config.yaml
n_layer: 13
d_model: 160
n_experts: 32
experts_per_token: 4
d_expert: 128
d_shared_expert: 0
activation: "squared_relu"
moe_layers: [0, 1, 2, 3, 4, 5, 6, 7, 8, 9, 10, 11, 12]
router_score: "sigmoid"
normalize_top_k: true
routed_scale: 1.0
balance_loss: 0.00663
balance_bias: false
n_groups: 8
groups_per_token: 4
init_std_router: 0.011
lr_router: 0.00123
vocab_size: 6986
norm: "rmsnorm"
norm_eps: 1e-06
tie_embeddings: true
optimizer: "muon_variant"
lr: 0.0172
grad_clip: 0.5
batch_tokens: 131072
seq_len: 1024
train_tokens: 566600000
steps: 4323
dataset: "wikipedia_en"
Below are experts of layer 8 (counted from 0) of a mixture-of-experts language model. Rows are named router (the router's row for the expert), up (a neuron's input weights, with its number) and show model dimensions 0-159. Each number is 128 + 24 x the weight over its row's rms, rounded and kept within 0 to 255.
After each expert's rows: "gets" lists some tokens that make up at least twice as much of what it gets as of all text. This comes from a sample of Wikipedia text that the model never trained on. Tokens count by the router's weight.

# expert 14
router [170 160  80 124 123 126 139  96 124 185 143 130 128  98 132 123 148 118 127 188 137 138  78 129 136  98 100 112 117 133 139 133 111  79 116 144 126 100 145 112  92 163 186 128 144 110 149 117  92 144  67 128 131 158 114 130 142 106  87 131 121 120 123 130 140 139 124 160 114 149 118 142 131  81 113 158 105 138 113 116 127 112 123 144  87 115 131 139 138 169 103 157 138 139 118  98 161 180 113 154 148  73 126 116 128 120 148 163  99 118 130 120 125  97  97 120 132 118 175  88 107 182 115 105 110 109 157 133 112 143 107  96 115 157 132 140 133 175 117 142 155 138 144 128 167 158 116 150 121 111 111 174 104 114 108 133  99 149 135 158]
up0 [132 150 122 117 133 136 136 136 196 153 178 120  88 125 106 114 137 149 115  96 114  93 103 104  95  97  97  84  83 139 109 107 121 193 134 114 140 119 111 169  81 190 120 134  99 117 109 140 122 129 108 115  91 125 100 152 147 148 151 112 162 114 113 161  79 148  88  95 120 158 113 140 168 114 104 137 134 109 125 107 158 145 126 141 135 118 109 120 103 105 129 139 104 116 116  97 151 125 141 137 135 139 109 103 143 131 133 111 185 116 148 132 129 175 115 140 116 150 118 115 104 131 112 143 152 102 137 134 140 125 140 147 125 128 136 145 154 142 151 153 163 128 123 144 183 124 109 142 100 157 162 125 111 188 146 106 125  96  78 112]
up1 [139 137 145 160 108 171  99 132 140 178 149 119  88  86  92 104 124 131 108 133 111 172 128 112 153 169 135 149 127 121 115 127 113  75 128  88 115 144 144 157 158 100 141 126 120 125 131 125 125  93 114 141 183  69 122 118 117 149 121 105 142  91 101 108  89 142 155 126 130 138 133 163 154 142 164 152  95 148 102 128 137 152 120 101  99 136  99 117  98 108  89 151  70 128 155 176 152 134  75 135 150 130 126 101 143 116 139 146 123 162 148 171 113 132 142 159 163 128 119 145 120 101 123 109  90 107 143 124 105 157 134 161  99 169 141 105 115 110  96 155 140 160 120 106 116 144 142 148 122 102 129 166 126 108 121  90 103 142 105 125]
gets: "S", "B", "M", "H", "L", "R"

# expert 30
router [117 144 112 115  64 114 100  91 132 137 139 128 142  61 169 136 132 109 151 129 166 131 116 138  84 139 138 107 149  97 116 130 154 111  98 171 148 128 142 169 131 127 141 133 158 124 180 171 104 110 128 115 134 113 158 132  93  86  88 102 143 106 111 150 140 107 160 159 123 150 180 169 103 109 126 126 123 109 125 132 100  72 112 121 109  79 135 118 128 139 129 140 148 119 139 162 147 158 118 143  87  92 113 128 119  90 150 159 120 134 119 164 146 150 147  92 108 107 155 100 135 117  98  91 131 140 128 131 119 109 111 127 123 126 143 121 161 174 122 116 151 122 110  90 135 180 143 131 111 137 140 159 126 119  75  96 159 135 115 124]
up0 [155 143 141  93 113 167 146 168 120 116 106 134 135 117 135 125 149  95 155 116 176 172 130 133 128 146 137 149 110 160 159 139 132 131 124 117 149 147 130 167  98 155 126  83 149 163 127 108 122 113  86 113 108 157 123  87 167 144 103 147 126  98 182  93  94 117  87 107 133 116  72 135 141 117 132 126 178 132 129 105 119 129 166 121 128 150 168 110 139  94 160 145 149 113 117  95 144 154  98 118 134 112  88 113 138 100 122 119  94 143 158 121 121 173 103  84 128 139 165 125 126 117 118 156  89 139 150 155 108 181 155 109 115 124 142 138 119 130 124 162 143 133 123 140 182 160 129 124 142 170 163 107 122  95 101 165 117 154 131 143]
up1 [159 141 112 114 129 128  88 131 147 128  89 123 162 135 125  98 146 157 126 177 156 117 150 142 102 133 137 159  91 102 108 153 159 138 123 174 104 117 121 127  97  70 119 144 168 152 129 137 157 115 180 153 174 127 145 137  93 130 168 153 174  83  95 104 121 149 132 161 139 167 154 112  96 117 108 115 119 129 106 139  90 121 138 139 113 106  99 122 102 156 144 133 102 147 120 153 163 107 145 160 126 122 108 145 113 140  92 127 137  92 112 134 122 163  92 119 135 121 124 102 150 135 143 131 116 119 129 179  98  95 116 125  78 161 115 122 145 105  95 129 137 138 140 119 133 148 173 137 118 121 163 112 136 166 126  72  93 148  84 114]
gets: "the ", "of ", "in ", "to ", "with ", "as "

# expert 18
router [152 119 110 165  93  68 125 110 113 122 163 100 199 102 122  50 122 120 161 131 165 136 139 131 147 117 144 129 145 129 125 153 120  68  95 151 106 132 145 144 116 148 125 153 104 121 121 112  91 106 113 129 115 114 176 121 107 121 116 146 118 130 125 109  96 151 115 130 172 118 114 152 107 130 113 110 157 164 131 159 101 103 112 107 126 126 128 131 149 105 115 115 148 144 128 117 162 103 166 167  91 136 147  72 133 119 123 136 101 108 137 140 107 146 133 141  84 111 124 102  94 194 136 110 183 119 151 142  87 115 109 148 134 159 117 140  95 133 146  95 143 115  76 109 129 129 158 138 130 103 127 116 116 132 100 129 130 139 145 156]
up2 [122 122 167 125 110  93  95 109 190 128  63 122 157 144 129 124 142 117  88  96 138 163 171 101 112 105 125 141 121  81 156 121 137 147 125 141 151 100 141 117 112 131 120 147  78 136 125 102 146 142  41 107 164  93 129 164 164 167 148 124  96 116 113  91 156 140 117 118 141 108 142 149 125 137  92 112 168 126 127  83  93 124 139 141 125 131 116 134 144 117 135 122 139 137 113 104 115 144 122 122 131 135 156 127  99 137 102 117 144 157 113 168 121 121 118  94 111 118 131 146  96 103 157 133 172 117 159  81 133 119 133 142 142 122 137 103 143 138 134 112 156 140 121 164 188  97 131 123 146 152 156 107 137 120  87 139 101 126  82 107]
up3 [120 113 115 135 101 112 181 117  98 102 130 103 127 139 176  83 120 133 133 129 144 123 105 141 153 120 149  88 156  91 133 143 106 137 110 125 130 143  75 153 132 135 108  85 168  78 142 148 109 109 138 139 125 142 141  93 124 150 140 146 159 154 113  88 115  78 110 158 116 147 128 116 136 100 145 129  92 166 136 123 116 135 151  90 137 143 143 158 118  80  93  82 143 141 124 132 143 159 118 108  90 113 113 158 153  88 118 125 149 172 116 103 110  99 139 128 111 142 128 140 152 157 112 108 155 139 102 113 121 129  87 156 100 127 182 133 151 134 158  99 115 156 117 123  94 119 130 129  54 128 164 140 154 145 158 144 152 126 165 105]
gets: "1", ".", "2", "3", "0", "4"

# expert 23
router [142 137 137 143  76 106 135  94 138 162 156 124 162 127 147 110 179 117 123 137 134 158 126 121  74 163 116 140 121 183 110 106 124 117  89 116 144 116 182 117 121 184 125 152 148 118 151 100  90 147 144 164 143 134 152  85 102  99  74 147  83 131 102 106 158 176 144 168 122 154 138 160 119  84 105 161 147 122 162 131 113 147 103 152 110 116 125 164 128 147 134 137 143 128 134 119 125 123  96 147  94 121 116 124 117 119 136 104 118  96 111 143  91 111 142 149 114 104 165 132  88 160 130 152 126 122 123 108 111 119 128 152 147 153 132  91 122 186 132 147 148 123 103 122 112 129 146 138  97 118 139 156 139 145 160 146 138  87  97 157]
up0 [109 127  90 170 124 140 113 100 124 144 201 102 174 129 155 108  79 121 148  81 127 136 131 128 115 132  72 171 127 140 133 139 114 111  96 117 108 153  99 169 139 156 125 155 123  89 123 123 138 147  87  95 163 126 169 107 149 133 134 125 122 144 112 174 143 130 140  96 133 149 140 135 115 109 129 170 138 111 128  83 164 129 133 150 163  87 164 129 120 177 103 155 108 141 112 105 166 117 164 173 116 135 117 137 118  88 146 151 120 124  99 122 128 105 131 145 134 112  99 119 101 150 139 167  98 133 111 152 115 114 148 125 137 155 119 103 108 152 111 145 109 125  79 143 145  95 113 142 131 163 136 133 115 157 109 127 172 163 163 113]
up1 [104 122 145  96 157 102 117 102 154 155 182 123 137 115 129 129 157 109 128 146 148 140 111 128  72 108 125  90 131 117 175 130 131  99 140 174 151 132 120 118 158 134 112 125  91 142 119 101 101 117 128  74 157 120 121 114 121 153  94 143 129 176 132 160 137 139 119 110 136 111 202 146 100 126 156 150 127 105 126 139 103 160 141 173 135  92 131 153 164 128 132 110 117 148 108 129 110  99 128 173  97 159 110 147 145 177 151 124 124  93 109 140 122 113 110 147 146 130 168 149  75 121 144  99 108  87 124  84  82  79 135 118 148 126 126 120 131 130 138 138 134 116 133 162 101 135 105 139 122 120  94 103  88 140  82 157 120 110 158 136]
gets: ", ", "| ", "(", ": ", ". ", "), "

# expert 4
router [126 146 117 112  46 125 104  83 134 129 140 111 135  83 142 129 144 115 127 145 162 113 133 116 115 134 151 117 170 129 149 139 170 114  91 162 151 123 132 148 127 131 124 114 149 119 147 166 113  94 111 114 120  87 127 102  93  91  88 147 129  76 102 141 122 134 138 139 143 178 164 190 120 146 143 139 116 120 163 168  96  88 100 111 118 112 157 122 109 112 150 157 151 131 148 156 154 151 124 140 119  89 133 128 123 101 140 146 126 125 112 179 129 148 151  95  89 111 146 100 149 125  81 107 120 135 121 116  77 117 146 137 130 125 150 148 139 152 133 105 129 132 142  92 161 145 136 122 118 145 141 161  91 113  74 111 176 141 108 133]
up0 [ 82  90 125 132  90 167 126 127 173  95 114 114 111 126  96 112 105 119 121 147 153 140 129 139 140 120 108 147 139  76 109 130 183 140 117 156 140 119 150 114  99 121 140 144 127  97  94 128 106 117 162 153 113 123 137 122 117 106 115 134 162 152 138 128 111 115  90 150 166 124 134 116 128 142 107 153 128 151 157 143  58 103 105 138 112 112 136 127 109 120  49 171 138 131 127 130 136 150 111 163 140 142  95  75 114 118 122  91 129 123 124 125 125  86 118 132 136 169 102 172 142 139 123 130 124 104 161 103  96 132 131 119  65 184 103 144 133 161 153 123 152 103 153 100 133  69 118 134 107 155 131 134 132  94  91 139 143 115 115 130]
up1 [128 131 148 149 126 125 121 137 121 133 146 136 137 103 171 113 151 142  99 111 148 152 128 103 106 129 127 125 144  97 149 125 137 122 138 143 118 142 142 154 124 106 120 117 127 126 186 134 144 107 104  87 124 100 112 151 105  85  96 124 107 102  96 128 139 142  90 102 171 136 155 156 174 136 124 148 140 103 106 129 142 128  76 168 127 115 155 134 141 160  98 158 132 122 166 137  99 152 112 159 117  99 130  99 130 111 146 167 101 114 157 154 107 134 150  80 111 147 140 164 154 142 103 109 105 129  83 112  74 126 152 175 119 151 155 148 108 140 136 132  73 158 178 114 117 154  84 102 164 165 106 112 139 110 106 193 141 120 102 123]
gets: "the ", "in ", "of ", "The ", "to ", "a "

# expert 21
router [128 161 140 143 117 122 108  69 163 163 145 166 180 125 148  81 131 129 133 164 160 127 134  89  99 154 111 143 170 130 112  93 141  73  98 138  86 107 179 135 119 112 115 138 116 114 154 180 147 124 116 141 131 111 143 133 115  92 136 149 109 132 115 147 116 100 176 124 120 167 119 122 125 161 170 153 113 119 153 154 164 115 107 119 109 111 142 127 149 151 119 145 165 130 137 148 124 174 141 142 103 144  93 138 128 110 155 125 101 133 124 173  99 112 140 145 144 107 119 129 109 196 120 126 157 144 168 119  84 144 133 141 157 106 109 124  94 137 124 133 179 102 103 121 161 143 147 126 116 112 112 166 132 130 113 161 152 136 145 128]
up2 [111 182 112 101  61  96 135 125 154 147  88  98 195 111 119 136 143 178 153 145 168 143 130 142  82 112 124 140 104  65  95 117 123  71 127 127 124 111 168 135 123 146 125 160 136 152 144 104 159 112 105 112 134 138  82 130  93 109 182 128 135  97 137 161 148 107  95 128  98 120 138 144 114 130 140 122  91 147 148 135 151 122 116 137 123 173 155 141 135 112 140 110 121 147 169 138 103 154 108 167 117 138 116  98  97 127 120 117 115 132 145 125 110 134 170 163 119  86 139 135 106 121 110 156 149  86 141 135  94 162 116 105 121 139 128 129 110 106 128 108 145 128 156  95 132 117 157 135 142  98 143 110 144 165 150 113 133 156 117 101]
up3 [154  82 133 139 131  90 112 152 126 137 154 118 147  86 138 107 122 135 100 145 119  90 180 111 152 174  84 110 138 113 125 127 135 135  71 155 150 112 119 183 126 157 104  98 108 101 132 121  95 130 149 121 149 120 123  94 116 148 141  99 152 119 109  95 119 144 148 127  81  98 115 142 103 117 132 103 140 111  76 139 140 140 102 100 147  91 110 142 120 113 120 165 173 163 128  59 150 160 122  87  90 110 121 132 108 146 130 169 135 133 147 124 138 116  98 136 128 130 133 152 125 159 171 130 141 125 150 107 133  95 134 131 148 117 113 139 132 106 103 126 138 129 122 129 115 200 104 130 116 137 169 178  99 101 105 108 119 125 158 153]
gets: "\n", ". ", "\n\n", "The ", "\"", "- "

# expert 15
router [132  87  97 144 121 136 142 125 146 134 133 109 163  91 175  99 129 116 114 167 104 139 107 126  72 128 146  76 157 156 103 143 145 116 145 113  75 106 128 102 128 137 131 153 107 129 173 118  71 132  98 128 138 106 121 162 123 128 128  98 140 170 100 105 129 140 118 165 127 126 176 142 148 118  97 126 143 155 124 157 112 132 126 118 112  73 110 179 104 130 105  81 152 151 132 126 115 131 161 149 105 117 119 120 119 132 147 147 104 111 119 124 144 144 123 163 148  92  87 123 111 169 125  97 180 109 130 108  88 128 108  84 122 114 111 117 104 137 142 119 133 124 129 124 150 129 115 128 122 105 151 166 132 178  74 173 143 115 160 152]
up0 [114 151 152 152  97 140 159  98  91 136 123 130 161 147 134 161 133  75 113 121 126 142 102 121  76 157 154 133 150 187 144  99 181 100 133  88 107 134 112 175 122 140  89 133 123 155 147 147 137 122 142 138 131 100 118 141 129 160 148 143 126 144 135 118 159 145 164 123 136  86  91 132 151 122 151 121 171 130 144 160 168 163  86 158 117  99  89 180 152 122 113 105 136 105 108 132  77 105 130 105 151 112 127 101 142 137 114 178 139 126 124 163  99 144 140 121 136 111 116  94 130 164 156 113 124  95 132 125 155 106 120  99 131 131  81 132 120 153 127  99 160 101 123 110  94 159 103 101 116 162 115 131 142 138  85 131 126 144 104 123]
up1 [120 155 176 187 142 120 107 105 120  84 128 116 133 110 118 115  79 138 137 144 108 126 152 134 126 119 113  64 109 156 127 123 133  84 141 100 165 118 131 112 147 132 146 156 144 122 133 124 177 114 142 125 136 117 103 115 148 166 112 154 112 152 133 141 127 105 127 133 118  96 132 141 110 107 119  95 173 146 144 164 119 132 109 171 134 138 163 125 130  78 137 100 146 161 133 129  96 173 156 111 111 115 148 108 119 109  98 119 147 102 136 160 126 100 127 165 110  66  95  70  92 111 141 116 132  99 162  92 134  98 132 138 134 133 129 173  71 150 124 148 102 150 144 109 142 131 152 120 124 117 149 150  94 123 117 148 105 148  71 117]
gets: "| ", " ", "% ", "\n", "- ", "0 "

# expert 26
router [121 151 106 126  80 108  77  99  97 132 135  77 158 126 124 101 118 118 140 127 174 149 128 122 134 111 144 155 167 117 126 140 140 108 153 143  98 112 139 163 112 157 124 166 115  78 146 112 115 122 135 126 121  76 101 151  82 107  83 133 154 111 163  99 125 125 130 132 173 138 122 168 117  84 149 124 157 125 158  98 135 132 147 103 105 129 125 174 133 127  96 106 113 165 162 114 141 113 155 168 130 114 163 108 166 135 161 140 123 111 167 162 111 144 129 136 101 109  99 120  96 183 126  90 160 146 151 134 115 121  72 120 142 119 134 136 120 143 142 111 159 130  92 155 124 133 130 142 110 129 145 147  95 125 104 153 129 163 158 164]
up0 [153 109 130 153 107 116 109 137 125 116 124 125 152 130 153 125 158 110 156 117 105 125 163 160 122 126 135 122 144 175 144 167 149 128 116  98  97  95 138 124 130 105 127 121 137 115 155 107 126 131 129 123 112  94  97 134 141 103 117 112 138 122 158 133 103 127 146 134 111 122 139 140 113 173  99 157 106  97 106 100 107 112 172 163 123 143  95 136 168  62 140 136 140  82  98 123 158 141 160 182 149 138 101 102 131  99 146 164 134 101 169 136 145 119 143 159 190 111 111 142 140 154 139 117 138 159 125 140 134 132 146 158 133 137  78 145 107  98  77 107 177  88  65 163 117  91 135 169 119 127 143 142  98 145 106 123 165 146 118 140]
up1 [126  89 165 131 113 121 138 142 152 134 143 110 145 126  77 116 158 163 155 131 185 151 145  98 143 175 152 164 132 161 128 115 171 167 183  95 138 101  94 131 110 132 142 140 126 149 138 127  96 126 154 129 146  98  96 133 117 128 127 128 109 131 119  88 148 131 169 106 141 133 131 130 117 128  90 135 130 107 148 144 131 125 161 118 141 167 113 141 113 125 176 175 138 137 127 155 128 138 156 150  75 110 165 127 147  83 153 179 115 169 115 173 139 125 116 135 160 125 116 105 118 164 119 138 112 120 166 121 138 157 136 158 128 142 111 107 120 141 119 133 180 155 132 157 176 148 129 126 139 131 165  69 123 110 144  98 113 167 109 139]
gets: "-", ".", "1", ",", "2", "1 "

# expert 7
router [102 121 138 154  58 140  92  83 117 142 157  92 116 103 168 115 134 138 123 129 140 154  67 160 109 154 128 104 126 110 146 140 154 125 101 106 110 146 139 139 148 135 112 124 165 116 160 195 117 132 133 142 131  97 130 157 104  41 126 101 154 131 123 126 163 135 112 155 136 165 130 141 147 126 112 114 141 130 119 178 120 104 108 110 119  99 112 139 138 114 126 135 152 125 147 138 200 123 120 146 106 105 133 108 130  84 155 122 130 154 115 174 136 121 155 104 129  91 167  96 122 133 115  83 179 130 129 124 115 120 108 112 113 144 126 124 173 156 114 151 131 131 119 128 125 167 146 132 120 125 155 145 112 138  95 107 144 151  87 117]
up0 [153 121 179  98 119 115 138  96 117 122 120 134 109 143 132 177 126 156 133 145 122 123 133 154 147 117 118 120 154 160 160  78 167 157 119 111 136 160 168 113 151 146 109 122 156 146 100 125  91 129 167 118 169 128 143 166 104 155 105 138 182 136 120  91 134 171 127  81 144 143 135 112 135 105 110 114 139 116 128 161  81 167 118 162 116 135 118 137 149 110 116 125 118  86 134 102 108 122 108 120 150 123 133 125 120 154 112 129 126 163 118 153 146 117 112  96 106  95 155 110  74 128 141 121 123 191 112 128 104 131 130 155 143 147 156 145 104 217 137 120 148 118 160 156 137 141 125 111 104  78 121 130 124 118 109 149 128  69 125 137]
up1 [119 138 150 119 119 155 118 139  66 138  72 120 115 137 159 106 141 110 116 108  97 127 134 138 119 124 133 193  90 118 126 118 160  93 146 103 137 120 104 171 125 158 135 144 120 136 154 151 155 155  91 126 151 101 148 115 147  97 178 137 174 160 169 101 133 143 120 151 135 119 130 134  87 169 123 111 151 171 119 199 107 126 128 141 116 138 103 118 145  88 145 119 163 120 139 109 148 105 137  95 118 114 143 130 135 102 139  88 130 141 132 132 121 142 114 109 118 144 160 115  98  96 103  82 115 123 143 173 103 179 122 135 117 103  90  83 138 150 183 143 148 151 129 155 135 138 165 121  94 137 130 112 135 112 102 135 144 156 109 126]
gets: "of ", "| ", "in ", "to ", "for ", "the "

# expert 1
router [137 145  64 143 128 129 118  93 134 185 154 147 132 107 155 100 159 113 122 162 137 139 115 100 109  95 101 112 110 157 119 113 114  99 140 140 118 106 131 129 133 146 132 134 178 140 143 136 123 142  54 145 152 124 157 125 151  87 119 150 158 113 103 134 161 105  88 135 127 127 116 160  93 115 130 136 159 120 151 137 129 147 124 133 104 105 108 121 130 167  72 133 163 121 125 143 128 136 164 125 143  75 129 131 153  92 116 151  91 111 139 125 153  98  94  99 145 135 137 117 124 161 110 118 146 117 177 194  97 104 127  87 114 147 114 169 122 153 121 118 166 152 140 143 163 107 115 116 137 121 143 160  92 122 106 129 184 132 151 134]
up0 [ 95 103 121 130 128 152 113 145 121 145 118 176 103 125 174 111 111 119 116 100 104 119 114 142 161 113 138 129  90 103  91 166 165  86 118 154 132 107 187 127 119 115 141 170 128 144 107 121 166 132  89 156 115 143 132 169 127 137 127 145 107 148 103 149 121 112 128 129 161 204 149 178 133 133 142 139 163  96 108 125 141 139  99 153 126 136 147  96 122 129 100  93 125 103 127 143 118 118 146 173  85 133 153 130  94 158 140 115  97 134 128 129 122 121 163 147  77 119 137 175  92 159 117  86 113 134 142 151 126 130 128 160 139 112  95 110 130 160 155 162  84 123 105 156 143 128 104 147 133 127  94 134  92 138  94 156 165 108 115 132]
up1 [160 114 152 104 142  81 159 135  97 126 119  92 161 107 120 119  92 136 122 129 119 156  83 108 134 125 122 142 180 100 121 143 182 152 124 146 126 159  91 162  99  62 112 135 133 155  89 109 125 149 128 132 129 114 108 128 118 130  88  76 134 139 149 139 153 121 117 127  87 124 149 138 112  93 157 119 134 158 158 107 129 158 129  97 177 140 178 143 182  98 113 113 141 127 121  81  97 121 109  83 149 132 150 142 142 134 159 134 119 124 139 159 148 131 143 120 147  97 104  91 137 111  86 109 153 171 103 141 106 135 121 117 107 149 148 171 157 173 128 144  92 140 112 140 120 114 119 167 134 121 147 119 122 116 123  94 125 107 104 134]
gets: "and ", " ", "\n", "sp", "f", "W"

# expert 5
router [151 130 121 126 110 142 155 121 131 182 156  89 155 109 113  88 135 156 151 123 115 128  91 107 102 112 129 125 182 139 149 136 162 128 127 121  99 139 147 115 106 130 187 144 122 137 146 144 132 117  46 156 113 142 150 101 116 100  83 135 126 110 115 127 133 138 130 173 151 143 112 131 104 103 145 123 116 130 105 152 151  89 105 143  99 105 137 141 130 128 104 166 141 143  99 147 212 140 158 170 118 122 102 124 117 128 122 125  79 133 118 136 131  94 127 140 137 105 115 124 151 183 131  82 117 115 155 159 107 118  93 112 123 148 131 123 114 132 119 112 139 145  72 135 177 126 179 180 114 122 129 129 106 121 134 143 117 113 102 144]
up0 [ 92 136 147  86 108 173 145  98  98 120 100  75 104 102 170  59 121 122 103 121 147 133  92 162 121 114 148 158 144 147 125 113  93 142 142 114 125 165 124 106  59 134 143 144 133 133 144 133 124 175 113 115 145  97 112 143  97 111 119 145 112 111 131 118 146  85 130 143 136 144 115 121 123 134 142 115 153 104 126 126 175 127 124 169 112 134 125 118 132 156 126 139 111 115 105  96 146 126 144 136 146 128 121  79 121  82 118 119 108 138 132 137 158 110 119 132 157 107 113  83 184 121 117 116  96 136 123 108 100 156 127 110 124 142 143 123 135 104 160 160 139 114  80 118  80 164 146 167 140  70 158 142  86 117 148 119 142 133  85 108]
up1 [174 155 105 116 152 106 190 107  91 156 124 155 130 127 127 134 142 131 182 110 108 156 121 104 110 146 125 163 110 111 120 122 165 124 121 130 134 134 170 133 131  92 112 135 130 101 128 126  88 112 111 124 140 101 138 131  99 137 123 104 160  93 122  93 145 134 137  96 160 125 176 131 104 103 178 170 156 151 123 108 123 117 109 133 159 121 119 150 146 143 127 117 118 142 127 120 114 129 156 126 126  92 129 140 130 166 101 151 139 144 136 119 143 132 152 165 117 118 108 116 148 179 135 151  91 104 111  74  86  87 139  99 146 132 173 132 115  74  86 130 168 128 114 138 127 148 191 116 139 198 127 135 110 110 114 144 154 113 114  98]
gets: "S", "M", "B", "R", "L", "N"

# expert 12
router [124 113 134 113 144 145 131 126 141 153 130 100 163  79 151  88 143 133 112 131 130 136 122  56 112 148 154 117 150 126 101 125 129 122  85 157 100 154 163 106 113 132 140 109 128 137 124 136 126  65 105 149 145 105 155 135 106 103 123 125 154 143 135  62  77 153 120  92 127 123 156 161 118 153 100 165 158 129 159 146 128 118 102 127 126 108 108 136 108 109 120 122 155 155 145 128 154 133 186 122 102 128 132 100  86  81 122 158  96 101 115 168 125 179 118 128 155 107 141 110  83 146 121 141 144 127 168 128  96 121 132  86 134 104 134  97 117 132 160 144 109 142 119  93 122 105 147 148 129  98 166 116 130 176  89 149 152 150 119 145]
up0 [124 132 120 102 161 125 151 154 101 174 109 107 144 123 109 131 138 155 116 135 135 174 185  62 149  79 120 100 154  80 126 157 149 156 131 132 137 136 101 182 113  70  99 120 159 131 134 114 135  89 110 133  83 100 148 123 152 133 113 135 118 115 140 128 122 156  98 118 108  99  89 152  97 135 163  92 135  85 108 153 140 127  81 122 131 159 168 142 122 134 127 161 119 122 139 121 119 122 139 151  96  80 159 178 137 140 124 110 157 117 132 152 109 144 115 117  90  82 103 151 160 119 151 138 129 131 159 153 101 127 109 128 101 150 139 139 164 137 140 115 140 162 144 116 175 100 118 148 115 102 143 141 127 133 143 152 143 129 102 134]
up1 [147  92 112 155 106 157 101 182 151 134 125 118 162 141 141 127 144 141 135 107 153 156  98  67 130 142 142 137 122 114 155 127 119 106 174 165  85 128 140 141 157 112 166 116 148 152 107 120 133 112 136  90 126 142 139 148 141 148 131 125 158 143 165 121 165 123 143 135 138 140 145 123 130 151 123 128 105 120 140  76 137  74 117 166 127 154 154 136 172  77 136 136 137 119 156 110 159 171 125 127 129 112 113  99  73  89 135 120 125 143 136 154 121 172 113 115 165 116 164 138  92 122 143 129  80 154 114 156 123 102 102 107  74 138 152 113  95  87 130 105 141  97 105 130 105 176 136 131 108 111 129 135 144  87 120 156 124 119 140 171]
gets: "|", ": ", "\n", "- ", ")", "."

# expert 0
router [128 134  95 127  92 134 132  97 146 153 149 121 168 139 138 101 157 147 126 191 149 142 146 121 131 157 100  96 127 121 159 149 145 102 147 117  88 114 134 102 110 135 108 176 151 144 149 147 142  93  84 141 107 150 179 128 103 157 101 142  98 127 138 108 117 135 160 107 133 119 123 143 130 121 126 129 155 160 162 153 140  57 129 126  70 114 105 118 167 109 139 120 147 142 152 149 153 133 148 173 119 150 104 119 145 106 117 105 122 150 142 151  96 125 123 129 149 116 131 132  83 147 136 136 213 140 118 113  95  93  91 152 153 127 161 134 124 143 119 128 145  99 128 128 176 117 117 164  93 104 144 106 160 159 135 112 160 114 124 112]
up0 [157 140 123 166 128  98 116  98 124 120 124 148 176 121 145 133 149 119 140 150 128  97 162 164 101 168 103 121  66 117 139 133 120  24 104 127 108 107 107 114 134 118 111 101 138 164 145 147 130 160 133 124  97 120 125 134 124 132 139 137  98 143 188 144  77 143  75 125 140 142 142 155 107 139 158 139 171 135 159 142 126 177  98 166 117 111 145 134  85 128 118 150 162 162 138 135 138  87 101 107 136 113 124 129 149 108 119 107 163 134  98 121 192 158 126 115 110 115 121 143 144 146 126 149 139 123 132  78 145 147 114 154 127 111 128 157 110 158 148 134 104 143 138 127 129 134 121 172 101 132 106 139 146 151 133 127 109 128 163 117]
up1 [123 102 101 127 160 113 164  85 140 154 141 101 134 130  93 150 116 104 141 130 144 124 139 108  81 131 148  85 106 115 148 112 151 132 123 137  98 124  87 152 117  98 136 114  92 135 156 100 104 133  61 116 117 145 140  78 138 117 132 159 154 148 166 153 135 105 159 168 107 132 132 124 103 185 112 141 162 132 152 154 144 192 132 123 127 110  94 136 133 101 153 128 125 162 116 130 133 107 122  86 115 144 115 152 147 125 104 129 121 116 154 133 128 155 140  65 121 143 115  99 138 101 154 114 161 143 112 140  80 160  86  91 126 118 127 131 167 144 137 141 135 152  89 164 125 127  74 138 154 141 117 125 159 132 151 140 176 151 113 149]
gets: ".", "\n\n", "\n", "|", "==", ". "

# expert 11
router [136 129  98 165 127  98 125  92 154 157 120 120 140 136 183  98 143 149 105 138 151 161 104 116 103 141 105 139 112 163  96  91 146  96  86 114 122 143 180 137  98 155 141 165  89 113 144 141 106 138 131 132 149 116 124  91 119  74  82 157 105 122 127 151 154 157 141 158 114 130  93 141 128  92 144 125 149 103 206 138  91 162 108 130 116 132  92 150 120 143 111 137 175 116 137 144 143 148 142 110 108  98  94 141 108 118 150 147 122  92 120 144 105 133 104 119 122  94 146 116 110 158 148 153 147 102 136 137 122 122 122 136 114 167 111 114 114 179 139 170 157 107  94 105 136 148 135 145 125 100 137 143 126 114 193 157 146 121 113 127]
up0 [ 98 146 186 137 169 146 124 118 107 143 155  95 113  95 130 130 108 167 117 146 104 125  79 101  95 146 137 149  72  96 133 158 139 150 150 122 160 164 100 130 105 136  92 124 109 107 101 129  88 104 113 109 104 115 114 114 113 145 126 115 121  73 125 140 144 155 138 132 147 119 106 122 130 149 158 138 161 107 141 120  98 148 105 155 120 108 140 137  95 140 162 126 164 163 151 116 123 116 136 112  97 107 109 130  87 116 132 134 131 143 140 110 168  95  80 147 133  99 127 113 160 148 128 170 169 145 155 107 118 151 122 164 119 110 170 148 155 135  79 145  99 137 109  89 102 142 160 132 134 113  98 156 123 160 156 119 153 116 143 189]
up1 [174  64 146 146 125  89 166 122 123 157 115 101 106 115 139 146 125 143 141 135 154 128 151 116 141 129 124 151 171 141 155  94 154 111 122 142 142 118 117 126 104 108 121 154 119  88 120 173 141 171 124 153 137 111 118 112  64 101 119  96 128 153 136 100 104 162 156 141 159 123 109 147  91 151 129 137 133 104 127 110 115  86 128  84 166 148 129  83 117 120 132 127 125 127 176 160 133 136 136 155 100 142 133 168 126 150  94  70 134 121 145 120 151 123 143 110  96 131 114 160 155 157 133 174 141 128 143 126 165 172 144 139 150  87 127 119  90 108 117  91 122 121 137  99 154 157 132 149 124  95 149 142 128 140 111 152 127 168  79 160]
gets: ", ", "and ", "| ", ") ", ". ", "("